Weights of a small mixture-of-experts language model, trained from scratch on English Wikipedia.
Size: 12 layers, width 256, vocabulary 8192, 50M parameters.
Experts: 48 experts in each of 12 layers, 96 SwiGLU neurons an expert, 2 picks a token, a softmax router.
Training: 390M tokens, 2711 steps.
Below are experts of layer 9 (counted from 0) of a mixture-of-experts language model. Rows are named down (a neuron's output weights, with its number) and show model dimensions 0-255. Each number is 128 + 32 x the weight over its row's rms, rounded and kept within 0 to 255. Numbers have three digits each.
Before each expert's rows: "raises" lists some tokens whose logits its average output raises strongly, later layers aside; "comes before" lists some tokens at least twice as common just after its tokens as in all text. This comes from a sample of Wikipedia text that the model never trained on. Tokens count by the router's weight.

# expert 0
raises: " ", ",", " and", " (", ":", "."
comes before: " |", "}", ",", ")", ";", " of"
down0:108121121140051151126110158108130076142097159102147152151081084130133098091178126068125101152141054187147135135108130092145136150143147130124128130109118096181240189128178100151146118186134106141089146098167051105156087112113133139101158152103081119154166131127100162126159166104182079095102119084104137156133084085168175096127141157133115116096109118183122123182124133117149120156063146166107128119119130121128139105143166146141068077162078128136096120155076192136068072137101118143122141152168184100166123063190123104158130086142114093105119146147080101152088069144159099182126133164117097123146141149141204177144129090131191182109078163088164128127119176128108168139155161087184145198105123129137131142099128134105165129086142125139127191133149094098147176090154185
down1:131136107058165124099131170108068138142119125109099207134154120129121073094177072159152117137136191132113103165161168132124073115123146141116115138101090162078091162148117170105174153134099112149130153141215168117144112133123137128148107146097114058185145162144142152084159068094139110104174095140121056060135098097110082155122144182137152173089154139153073115168123105082114176139124130143114115177136116122118126188146120143084098104185171052138108160174106133082086141202063150180126081121137086119120116150148124118159134161182166153123101158107108134144143165151101132120116161146140109124038089125106091126157153109128090136173162122158108119112122185098161141106098025148090145099077159103159087135103099152122112153099179151153172105110100144183117155109161067
down2:068068162124144089167104136136128141098150181164106151114096099112162090142142096123159169155148092149139213132101144121132167124120102118102100094103142155163159139084085164113162106162165074112106124130067127219124109096167091171138118140125127104160102092171126116162193082081156124140178159180149137153165133086096135070195084112058107167162113095076167157163177167142088104147127092066135155135072151103114174075122145150115152181133109121139132089141146159079120107104133189142092098151111095102144130063110137139095113126156119070139073141125131174099131115084117167099102154159092159205151162183068118109180128170079134128092072125110179122132086148123139112124070130141096150153144064108109155096144124093120130164118063108101153133161090090168127143149149105
down3:155175154160112114166107129138171123068156147098105112118120142127098115159165195136151107079123176106101167108153147129102156100151124142127125154113088150141135104084099178088128139205148137088147127122100110113177092103116169160103183139142121123148118153196100179164112131060121121084132140152155089132169157134143144103121112117107099174200187096086160203094148141087097135162120089113143126154142132130137168131079147154095165203201110128105126120107132142137063105081143142100100088122083127166091072086156108117174129153141096126167183181166088098164059107119166096073068149130101147199164140126097123155166140203142135144145137157121137177118123134137121068147116054174127120127172111077141147166072148093187113175107129115142146160175104142095123082179099191
down4:136155172095160164172152066128202141097143138182130085115098111138129142119190117170175139121121104111119127064149130103152149103119172076107065082055109075127114061132174092109168126139140089112092144121143109172139084169095127183089174144132153145076109186148158119110104093146148113119072123149125138127131122106165150127066181109141124142140136152108119189094143184081129129115088184156080114154083174087099103167089156159127124092095137167075173091077080144147114161097132125091114182083106112145082091137193102118143107146139145111150097187091108088138143089113129173145152143146090185115149112097154151147148165159047089113147189088170115130074091135161155120139087137131082119119152134129102163111177160105130132110144100182109079167121114171178185060117120119
down5:092117167131172123183097119098070111149089078091098115152146093168149131131152134121125151128097146144109117081158147094084111091066139115104159168114123098143108053090152110149110072140096158114165142140115121101160090103125109134111122109073090114121103152131173178156137202115122158137103122078142165174136124087181132140131144106108102122151103094152131091103143177084169151085115101099125147154119103135106118116176142127095157133145063103095199141190110111178067144108110118167140076065089142120137170093116061131122186139168159129126133140116178102172154110139102158173129136117140126097093198072088057092174110199137155125102110148073179111121180117135091152077169104160173088094174055074091133125155070135087055089131108128097128158150198108136112110108126176
down6:080153118171106140116079144079079144136074147133141135196089082137182122108132170113201096167127063111137087146177157122119152124121116097143177116141132087163156135087123108179093131110089159108114138181088149109093135150146145112081220146115117102146151117160119107138102087098152174124170169074140102157109176077135170152084072163131122116103159135136178110073104179103121085072106165173130086151136134157129135126096153148109105110141205154155136165132145108159105085110110063092117165111144126158153111146125137091179203093185092103121184111135200153155175145208119081055134161174176131104104115117123142158164061108150146175142126086106082164187120137135173115124107170058123101144121132136113120123070104099112142089145124155135106122129077126167131169134113127

# expert 23
raises: " (", " and", ",", ".", ";", " or"
comes before: ",", ".", ".\n\n", "\n", " of", " and"
down0:157112157125164147169109128079153134127167099176109172091177068144140115161093134134091157120139185144106129127115086115108131116156159167186156121170138116148163126120178060141085137141078140075177187076120151087096089121104146116073197126090134069163121147090104110098118124115109150121130163114115088113121159099107129134137070117095140136108102115149113153113132110138117120138128093093129151086142164112164137181118141210071121131154141096121136058151128112123104121137102108136131119068204102187178130099125112169158205109126133194129176164180107130124123111122162124103137158217170080104181082204122126162094122137077187109091111167164131165120071106092127190180083133148104164091149128176128107133138120098105143109107149032161098166132124054120091116122167126
down1:075069093127099158120128083148227090085145094067084149132116113143142084172073103116091154090139126136114127127080121155132107129116142142178129120131106119107095146106089138099100143133138157095113171159110166225082087130125135157129174083154097122070140148122091101120189181108087152192142127108167161159136105116123132108181078075110059176100143176098081171123108154107127166142115129113171125108114060107129162092075066160129161071149191204125085138143191099099088141139134125133155177163151109132117145139108171102129143170179148163130097122121160085167145161140087142100121134161142119079183145129095187117106119164134128065120132135058097125073119097153145092188076082125157120147096172157114094122146111146103109148144124115094124133080138130125177123166066133
down2:180132137137182124146132100137113068085143130077116109109099141143112184133145023139115151162099072173151094156137089145165105141152098116068146107116130100132169113115175077125140161123102138119112127147133100142075136168134171156069190103098116130120158104045124116097135187120093098141112146094114145072105129094123129108141064161108051175131125143209135108107152107118143110107167081101158122118116120142126112128185094138060082149122117134121038151146086049133114158148190173170126138099160134143122073165172138121153119080093130106106152050116076095098169128163128129190103145121146114125152132126081145184107191170113087087121131102106078123136158190114122146119143135125159100165098146157204112119164153119091136124094090154089054143126130143135150177161171151
down3:104151088164128125094119175178080115118160195109169128084109127113083194102074095111114109117120114127158094178117089115171133174218133181162146195122095165124143112123147045160171157154120089131118100148133129108179088190147148126114100084172145119133166170155101101198130163116136146119138110091101116233164109105064131095167136098147131106120107140119102121143151080132189124144115101116154097139132119097117144161122099150090070118139107110093125094108106110164105111220162095143133142143140123162122121122093144089092170147139111166116064190137104174189077174137132109089171133128151118115092187122122158095058157141129138160122127167176156162152109155137168156098087129122121110157116107128126098181120172140138119138138063123189128125127112166020182128123104104
down4:150139142143187101153134185118128063158122119119058146198094137109146118100174117049156066145128123149097116185170112102046174126090190141121140086147173152102137066143136116083102142106126161105150144151165117123175128132127115068115051101124111184143168122141120092090161176172154095138092110093113147138099125142125202126163123110129104152085099092136031099163079124141095140150100124104122137129141165093129115132087155193118231081113145146134070107138114183106140141100123152140141166200138128169111099117049153083120136072111131165125134092114146143119133138115150108179085164175139167112091075154113131104130167133094124167115087167127093109128143080118074142109140121152145119173099110151167123204084118155102124187107124085152151092123080120109112149138087121
down5:087148149113116101138101201104106091096096126079132111136086147147119122121155086163120108067131132129173115148067151103128171104090127156106134109153061133114151124117125125142099165154149120136194070077082136127080138170106051140101123125171109102151161095126145133126142062118139141102148088185098138104100156174198226143139037088157068142176173131115173144087092081105073119108133146183090123095121085137169168142070145139099103167141119102161090157141133176155080079151154076095108093158132171161086130137173097148128118163161151099143120113167073129117163196104128180146133112127089174096148158082115148154105108146151092175175129084210140099116107156139077151084117134168127190143104133137083128069152112139154089103126138160128130145145082155080116149125139135
down6:080129086134142127159144139120143091129158103078181133072147133193141148079068141133141128101094146157134142167100149136074089091101126150147141100121142121088115075147112098108103127048189230166089137184129123085079156123114075155093143191125075208152087144120118145089119141142163084126095178107107140078095133144099132136089087126075145166098138093168109159117136090113171155099190171179125079134106173099181100063113137126114098123142149141116107072146113114159106095089088165124089116144095139134086145101130124137087161134134155123151113105182084126168160114106133138146096103138183182155148126178124101108080124138138117170115119118151158150158081108101106160134046071107082190107133124081150091147092068093116063140119154165089192109126098123137132115136113063

# expert 9
raises: " (", " and", ",", ".", " ", " of"
comes before: ":", " of", "\n", " in", ".", " and"
down0:161116073104121208165089146108203143141125182154084114078095091113118144164153194122148088130109155147117083140060122088179142073080103091097089122152144128080161129142159077163131042143173150153144141170151192147166118064132116159126092111099134156119188148174179087162122132223087170137126152160128135138117133192174118141157092105084097086167133146122148161052134103172143094136139105120113109062099145121143115133125167051153127116085154142152108137164058116119102158062123142092141143148129126123115132135101143143096151082132152126107176104137064146162067119156060145143150132071107147139085107139118109074209137094112146175137110173100124142100142149178113124070163168131108148142134139107120146144141136063134143171183155143122140126098138155135144131118116114
down1:153126154097173140109122142140116108072104121082134160176110162174127151092085118161203110104124101115112194117170128113134107160134149149113146093093091081144123146088149140168116102103099141123156133145081094117130086127149175106163166165109156188165138139175088083133146128160105137127165151156129209159090078063111106192117177136169108062136098115068108140164102105129181124142143111159111144126111120142131100166090140115158078152140147144126104169110120186102197170188126131078120101122152128128113110145138188154175145103136200145125123136174115112150117025143081136147197169122174187156135147180127170166097147076140085154085119134128164115124110159146193080093148086112147103108148116185151061108130112108164099102187096124112120120218146144141177099171165107
down2:111114163247099047103141113117179114172154146165113152135077124143137126178092140142165099106092098081102142100126131117177086111127147132105087132151116162095097182149099171159068112178101112164111152114113104110158141133084068111125114184125110080066153101179086157095167141062146113117118076129133150188120189138132134146117108153129165158109084107175135078154146108186162168131147197140139128115137142122126117154128125112126140128121111142235176160118099183107069148127113156121088048093090175137141113170137096127112171124143099103148074145188169117106140097166096151115090131158110143124163108132117098115167160079139140134135108174109164099146080084196092103166157136171107116135093060139113169079145120131091161105158095156138084128132148061136117082116108145
down3:120077162145077146110118097114120098188157080160107081069142189139148142119172119129177133119132085102211116125142099105110150143158098166063166146114113126119095073119120151114125141167138193162144206153155147145089136139167139081132175082184102136076145115115097136101181098083145096164180117127129093076148108079122097143095078114142114096115159099186113123125113148126086117101170099104079117113118064187096134099083178155114128070052144133122167115167084122066113126127145100107094151101175107132190168099145108125120182112155075104097137167140160065129154144115092097102134156178095184152179119164108093204099163188118128109103136154130188133121189114095126134047133148128092158124172105119136146150137135120163122066128147114143093149129104152152151113132114068
down4:112152152128164161142076096128082104111085081131162146083135084154138162081093102142160154131135123105067130123075117167102157124093080109135135181086191131137081133164207183152120072133100086094149082117103105109144146092121093105225070163177136151113168163191106109141158126123164117096098096177195145140087111151108141123142110104086087101089166204120097108092134119123193088133086135108160131111161126157127066118144099065113111115142088115140106075164128145111116100109124172100177138113142133210147107128161153151135092079138152141128102072131122194162190112096149097089091114182119114174168142133088111132133106100152171161136131180155124142097132170144121103120084134145060143070153182146129163166104138095139077101139170171158108142097158134118164177100110160
down5:166120119083122100135191047085132172111136140187141121112134120182107192150132184127129131130064120103098161138121166086076059136092115135120020137141133122180119071134123121074142080157135075089161160139120053125141155155175130135155082147066120108072186175146139050108153142166087084131099141139114096150069156111120113125086082082097137116135109151151177113113131144132148108109145092104170124186126079152109152122073139149087108160099107148139153095167099164154164096108083152148133086153133151094132124103189155121126151153115150065116147159180181144114193202091151124124101123122120108101112124109117083101122130074174077109170179118092147207133106109092141116171131098102130107089133161096137102152135089075130113166116124135136136160169148147123142092123125195
down6:168143119167140154156119126102151121101127109103155192146182121109166080135139152153190140144177168116166080152127127096165081127041125138109112107172119066093129090145158115120094121147156094108171161128110138133055155115211155151084117104156155093184128113075147129138152114101138052141117132071117158099097140138123120169116112149174083174149138215130118093178093102205093160139128208151053103122107123126126128139123098145115165176122162127127151132122146094103138157144100151169156200133138153112140119173142171153122108103143088143182085104047129167191126149113100100193136166097161089147123101153159136201131124143197128149109104124131088114110140143140109156138105137117156145190152159143180073073184151086185140098105137147112136100096170155142124168099095091

# expert 42
raises: ",", " (", " and", ".", " to", " in"
comes before: ",", " of", " (", " in", " and", "\n"
down0:133146155153049124101140128166090123163121153174123082130077117151194162074085116101115072087145102148105102111119084147135140110198119160130100127125115167176129134123129159154169183127122150184103184114159077161079171143164198118142201180160122098132142153157089173130161161089110144121167139140111137094167124149082127114111143120109161127134135110091108095090066125058128106107110188151163154174157145113099134115083114133165094095118169170124157148126176154074090191133130126163151100067145150124111131165074086107147069119110155120050150142110164103070139162111128153119137102102107161063100122182164192094115156099101162165113171159139084132084110139095164126090129150143097118176127064164177124112081168108149089095107117146126091126128177078111205174133142132
down1:128117128113178164160137118158149097109161080103126134114089143140165189108106117100135178079154154133109203076110156100141124137127115136169061128162145149081177058192118137109106151125087140121138112093091146148103127118130150086143084185112174098129164126131154105131166150146129107142057108146136130133132086133141133154119158136158091131123127121127150167130052088175125124044175143077161135044130143097112123131130201168161153135151163171145157191129158136123185165097112080150171106051151061182162156140185123114110162075045114130130136139141181132045119156111137121165094119119129129114091088170081159141145128152099126136173149149087115163165122103163161199107158117164106148103101146101125183139164079094140165175139058172134118172120114129113175128163172144
down2:154128085117141142122118125194189136184129109117105149085130088112127089124093152156089093169117168122086103129157081103158148151096124096136175140105080121129102153172189151154095193111119134072144132128192126185127142137091130105198051129095126148088129121138064138129110133152130090096125198058119173123159113105146091122116050087143114160130146114158136122129142135147040105066152137117119157059150102180132134130083135165153112126170093159145141072125109124133097074139123127090134069120131162118120106158134129174132122086073143074154135165147143125105106115058154156153087098122142111040110107101083114137060132116157145183148114201140168137129165157091117165106164165115107104212162133164122190123119127156091144162131127053063104109123116136129080106143089165
down3:136153158084117107117069136155154139154141152114090160115088119170123113128145097078162130065143129153144125148122152094131032118128126069122067138151070178109125088159142068181132123103141216149092075107174105134144114159087144111109065132154171125046110141116208147076132075128207122151140096138133143144159125148085120151128133127139083110166094122131156117108081146103175181153138189084152041147113148074133161134151102121107131101116096106125143118152204125109070106101104111129122155113110128158077179115112142134120098154141089105071092160136123099163154100062185151129111145163174098153100121099151133134145065108124062141096105104127097202137116122153121132124112075093118135105126092112106136107115143123079115114059124137161142203119153134173074112090176078
down4:111183133123194098062150187141168115132109157150065105085066124127121163116198095128100134109160098110147094142117158126113162140142098091179164156108153122105092122143165078170125107175101163174140083123136148146130168157105191181104077117150126197150104157189099085088125120131061142173078119090121160166141151071110122125106119150100183148069092121107149120104129097145139127122085137076135177130164110099053128120116099162124135177142113174191114111153091135142086125099150133122108124078162104084135131142148144143144141113133213136151151129130165079155173141141106064170112118114121087138091084120137109133139131119115219153108105170147124066139112052091064119129138127146141183197107113137154099186074166165155097124108148133150059126099179136176135111087136137
down5:159147134151139173127090105136153229161126171157106099042161117113156140168179091112103153102099130116138199119124091138118118119106111089161138090181126124140139125137162180106155157107200226128134079142140102082082161106128088106143081073161155186128196147144132102102113087134156161113143090091125171141110129128121170083120109134170097147118101116134179115092141157074154121135102106152159127108109086158110181126086152189143164080118157128097154170161187137179145176175173145094140132141169104085160131089142224162143115073161161105182109156188153196136123130122118147090082180143110172102191086116158120074134104094136127140076110177088100114133114113142110176128108164118126154137134134166165154097124141144093126124104100115107083077183096129144133139142098099
down6:213105129089103150094132094146144118153120098164106159150114140173107111184075167112135152151159092123072112128119110143142146146136204170125095122113108184106074161181147141114158118088156111090144127132128157162133114159177139157120187072104119097118180087143154160177175128108125125136173097184098109192144134161111052152155121087139135104170148084181139125084097150093100140153174122153060120121107152108141156125158160183161089131122093102130138097124090097128104172125092085129085196087095163152125092113154198136152125098153136168151054056152101123154168184171136167151117138144155149103109110127147159050139156155090137121141125096138116077098134155115162126082173141144153141122184080052139137122211190172106125162166118131109057143131158154154097167148122111

# expert 35
raises: "4", "5", "6", "3", "7", "0"
comes before: "3", "4", "5", "6", "2", "7"
down0:156132086097090148141153139170124145111081121073135166137103067127074186094147100112151130095187117108121148120165123211164130083075134099196123181090145157118144155130118184136186167104142087130166139111093114127158075146144060122118066138189108101112148146116186061140111199169136146110158187169086150157143177109137159144146097146126087082118171132155150092089134157125048161117136149113145140146126148160134120082097075169092139071112182134094121150112150068103109105062151064146165119132131180148080106139134121129077151164152160138053079137147166110099160086117139142089182101139130128129112100128114124116136147132144089154128130138103154169145117167126102109134094157180150104132105123075129166058170148080125150142115144101075125193099058140120073135140117173
down1:107100065150128144190153054179130131205130133175157128172103121126182140140127109135151164126101100115103134121186153136085110107109126099103099083125074144129173120159195150158167142099144132148102100123173174148126159071070103119156118132122088195170097136119063147132127169174138128096122170175105072159162104148122126135094149138053165112151164107159135135093120127139117106134072130153127176113139112106102154116079092145168093137102154191182183145145202068157114127197098065139093139123157156155143127106073087110112104154102195158105141162125189155128133148116153142131159138081084144145125099130094138091196142177182149180151105134122184099090142112068114150128203131123148125156097151157087050130117147114123164085139142156107118087178084142121141112132079163
down2:126120150140086201147154081156116119114153085188142106117117103115139109139145129087110152209180148077152096081088170179067161076149173062132151148099093115104170150096138140109107115139104173053142066132141134070160091110133118145158188110125089141157133100144199096177166106140107157152143111151127143106159158132168143127160176098107134106131206122110111127123118141118095119164133107163116170138158115176090138103099145135094137146128051124105120136057100108160143101059160193181176133076141154141097163123114082108124186056096114065076167079152164094133096119111152154144126150154133094141095128090170145092079117185127121110117140056137107171127134141075148098135145132176167071089112111089122151162082119107093154148125081116119163133129146112097163157173132070
down3:152097132102122133127181151120100111087139134157145158076153108164114124157074094122099110141071089152055140165100144163129115136170165115102170183114164146077152161096147182147098129136112199182137123072153088195173130140121103117169062132158148168139088117120149094154119096111149161082125096150197079178150103018110150109109093150140114179111084086161117145159125132106091133144087161177169086141115154144101152113101162127169060109135075152086111123109102109125162143137095146178127157117100139131145133128046180204132140123105157124138189149148102109164154182127164137050135094138142125081096186123132138113156103162138108152151116104148158126118046115150087115104107127100125122079110146174188149149171151152134189107105118097108183091141148110083110075141123169
down4:188126154151119161156130107136099123135103180134149161150118109145212136072116106137118206206132164141173144165124116099166088094132081100168092205145112138089062106175129181128177122098098099148126148141131116183119149185100134151117012136098103103080150161127084129156153153152118107099129124119111102133160060095172125124131115161080158131108117146104049118153173100156168143142170144160153079094109100133151140092135084141105139104096136194169129118137149096116106115100085072115129136118158141118073117145104072104128175156125146153112115142062134113121083104082122083122136122161123128134183105176132088139108139143178145141155149058109102094157187122095172205119179097148219138128117092173113135139103154065157151168143121118151141139063148104154093126139116143
down5:045153101132129144175128112129167156141164123092199142113087115148090104176117094137116147091098073127098123115177156093136136096099128130095164127101092150118093057167066201104115121131134149121065142080134145110103109131194103139106168119127110085071090216137132123151088163094105061080125115135129126121106123113144089165186150158146107113127145106093128129088152126105108160129158133086121137141143175089096082128084085080125171108094135073121148137091134125113100114145141091046065085109189145164160159110116173135103104146139198099175134107151085128146152149035119173134073117144128122128099122089102157121127138110065139115088110147144169131134200050084152140152118167176144124101110168125142110094090141179084147147135097142182146150077127137201093151100155100
down6:147137152158153141189145108144131137079164125108162133159147164114115157124117165137142126084091100091115164155112118137061122084110111122083190178156113147124119141097106095116101190092154130134136155078169158085087132122118183070146105146114124128085084150142140158131119103102110147124141121133094142109150114108132158156150181089072186152112142132148132118148089191115115152145162096108096087155142095101133103148114136085091147138084076080112076220165091115070144110180152171112164070107067157150111104117181157128078056147168142096152177136171047113160108189098180123131104092162153114141185147106093164147131067181130141105065072095142105136100124103131164167107116071162138147152116120074133153088163179101212134138126163108131100162120102146118164155083116204

# expert 21
raises: "1", "0", "2", " |", "3", ","
comes before: "1", " |", "0", "2", "3", "9"
down0:143163082126078161153154114186089145175085129153173133149149171114117105135138081161076110103146086108101126148194092130123145128159122070166131102084119116113068113090108144153184091195128156145094087179169128130162100148132146047119149072160122140079115082105079094070117167115101110087126162115142207140177116092132127124116143164056084112077165118128088162185144123102008166155153214121114139126116149109122173100046102138122101108099178120105123096157095125131142123163134111137131111155147154139153091156140146182118197114141092141174149116108159118124103109111115171174146081129138115182151122160137114158130142163164107181139074089164110071094147127100094172095132104096073086157122120187127128161133151113134143165096083111124168134128131124143125153112142191
down1:155114050129169102186103116076145130119123143109146072156116134125180173123139118138174073104077121150151184157143070070124158131147140097088147159100173139117180101156153099129141087126087152145121097149133162101118151146129133106100120096122156138089124111098100171131094085126127125160147137057138146158179092082143132107129091096187103153196158136131117190129136178143059145048126131115163114139154098116121093125183176149148142155158085097144125121114130127109100181164143132127120108136153074099134102146070171094176119119186095130124107104070194110127181097093108119112127123126141158187193107124070116112140149096163167132157141189143123143132088244110116160080119181171129172182158117164187116137140152115094126206135129132189149161100116117179065135151097130
down2:127128198185136099091136111123189067134136168119147163045092173142094160108140168070117163141107106108111097109136140155110160095141088108049130111158144156146074137107145098186173135147166118109132164137164094216135063139134070184109068146165163149093096115112097116130132131163139107123106127153185094127124134123107163112085135129119168115152207107122155129170126149161099183205135117161090114161192128130098145122149189122138220044109162109150057113110070170161123151130086133124080122130131128112100109117129139089093129124159189166126094121127142133066148139155175156119143135114148139156142088112121116162173138071085190128144143151120080112146122074135145121158107139165081131114081091097121163158114112112164118062119101138175062130121129112134066096139116152
down3:124101170136119102080179095075113111104147088127111133150168113204131161103158102088156129131116116122075111054112110120105158143127114162142095156168128156152138090137136189146069108093122079136175167144122120163163123140150116119165085100128155105178061111132147167132058081094094160147152140131145128165104057110091082078109171062140060133083117125061088158127154133140135113153114090122086181107153128187086187130137064137121168114131121059140176097142194103083129141116110084104142156148148100128135155092180170123066130114134129201120117146097116156116155097094172143124099119162117100143101113097090171126133137142057136090163136100112185155182136048119114178081150069115133119101114100082141045119102116101137131134113102193145121087124132091151085161099133142
down4:140096123104135165146181123179147115087161151137106120099135162116055160096131161129079133131163119163153170159139113108144151153155138085081090097164122117166094141138108087155143119133121102077112149138112165128143205109149165119147148148120137095099156127134171127141104053182102155118086108128183064079124156122101076168169131121082129099069135182165096151109123100133132150168121126085165157116163092114118109119119086150094193159104073068193149114168125110104198170122108117162197060134148182051123123132116045148086159122122102142193092117150139117137109207113111122126101138107127059090113128124137117104089065160165102155048141102143106111133147156073131185053124119135105140134133139131193127176112152147145075151089090117120127128106138164160083177139120079
down5:162130166157130089082130157163123099221112159148124190142131128121116137118112158177141152149090114125144126159086106132147224155085116152175112173122119152109114156147074122061153075095169165120084144116130120118071130116126134114109148170103160066089157109133134030131156156132159084151140122166119189089116143112151142169147121054119141114201125097092120179116141096113173109099096147062120110156045088165146105193162129125082102098128103131117101099122150215132154126147164161117076130132151141127114174137074162125133024094104123116134176112114173162100104167168081143077121175108069135053084115145093173118144140083077126161123113124115120138107088135099103145107126147120126167135142115174080121133156151105175126114127140154111144120124098077145196097133122140
down6:123130182177130152144162126180128148187101098116154137130155159146125145180118118106096121117155115209129128141161135140108141091125118156107140132079117118119121135160140137141171138108116146166126133136057167205150100115144104161115127134133131169127075150095078112126153151194149079043176089121151117101141124093143091105119175168064142135065113145130180128070086147141091126137114208132149116138099155189119129087093147116123142143095126092132180124144196178156122118175146108040075062132145173120113112161118220165047117116089134142110111109118100123171118131056079132130086112180105166096121080119125148157083162094133141132124114116201092138104138125133091105077108046117068118144127142178141113138070106151080117142118128151085080086143156139141105162164127069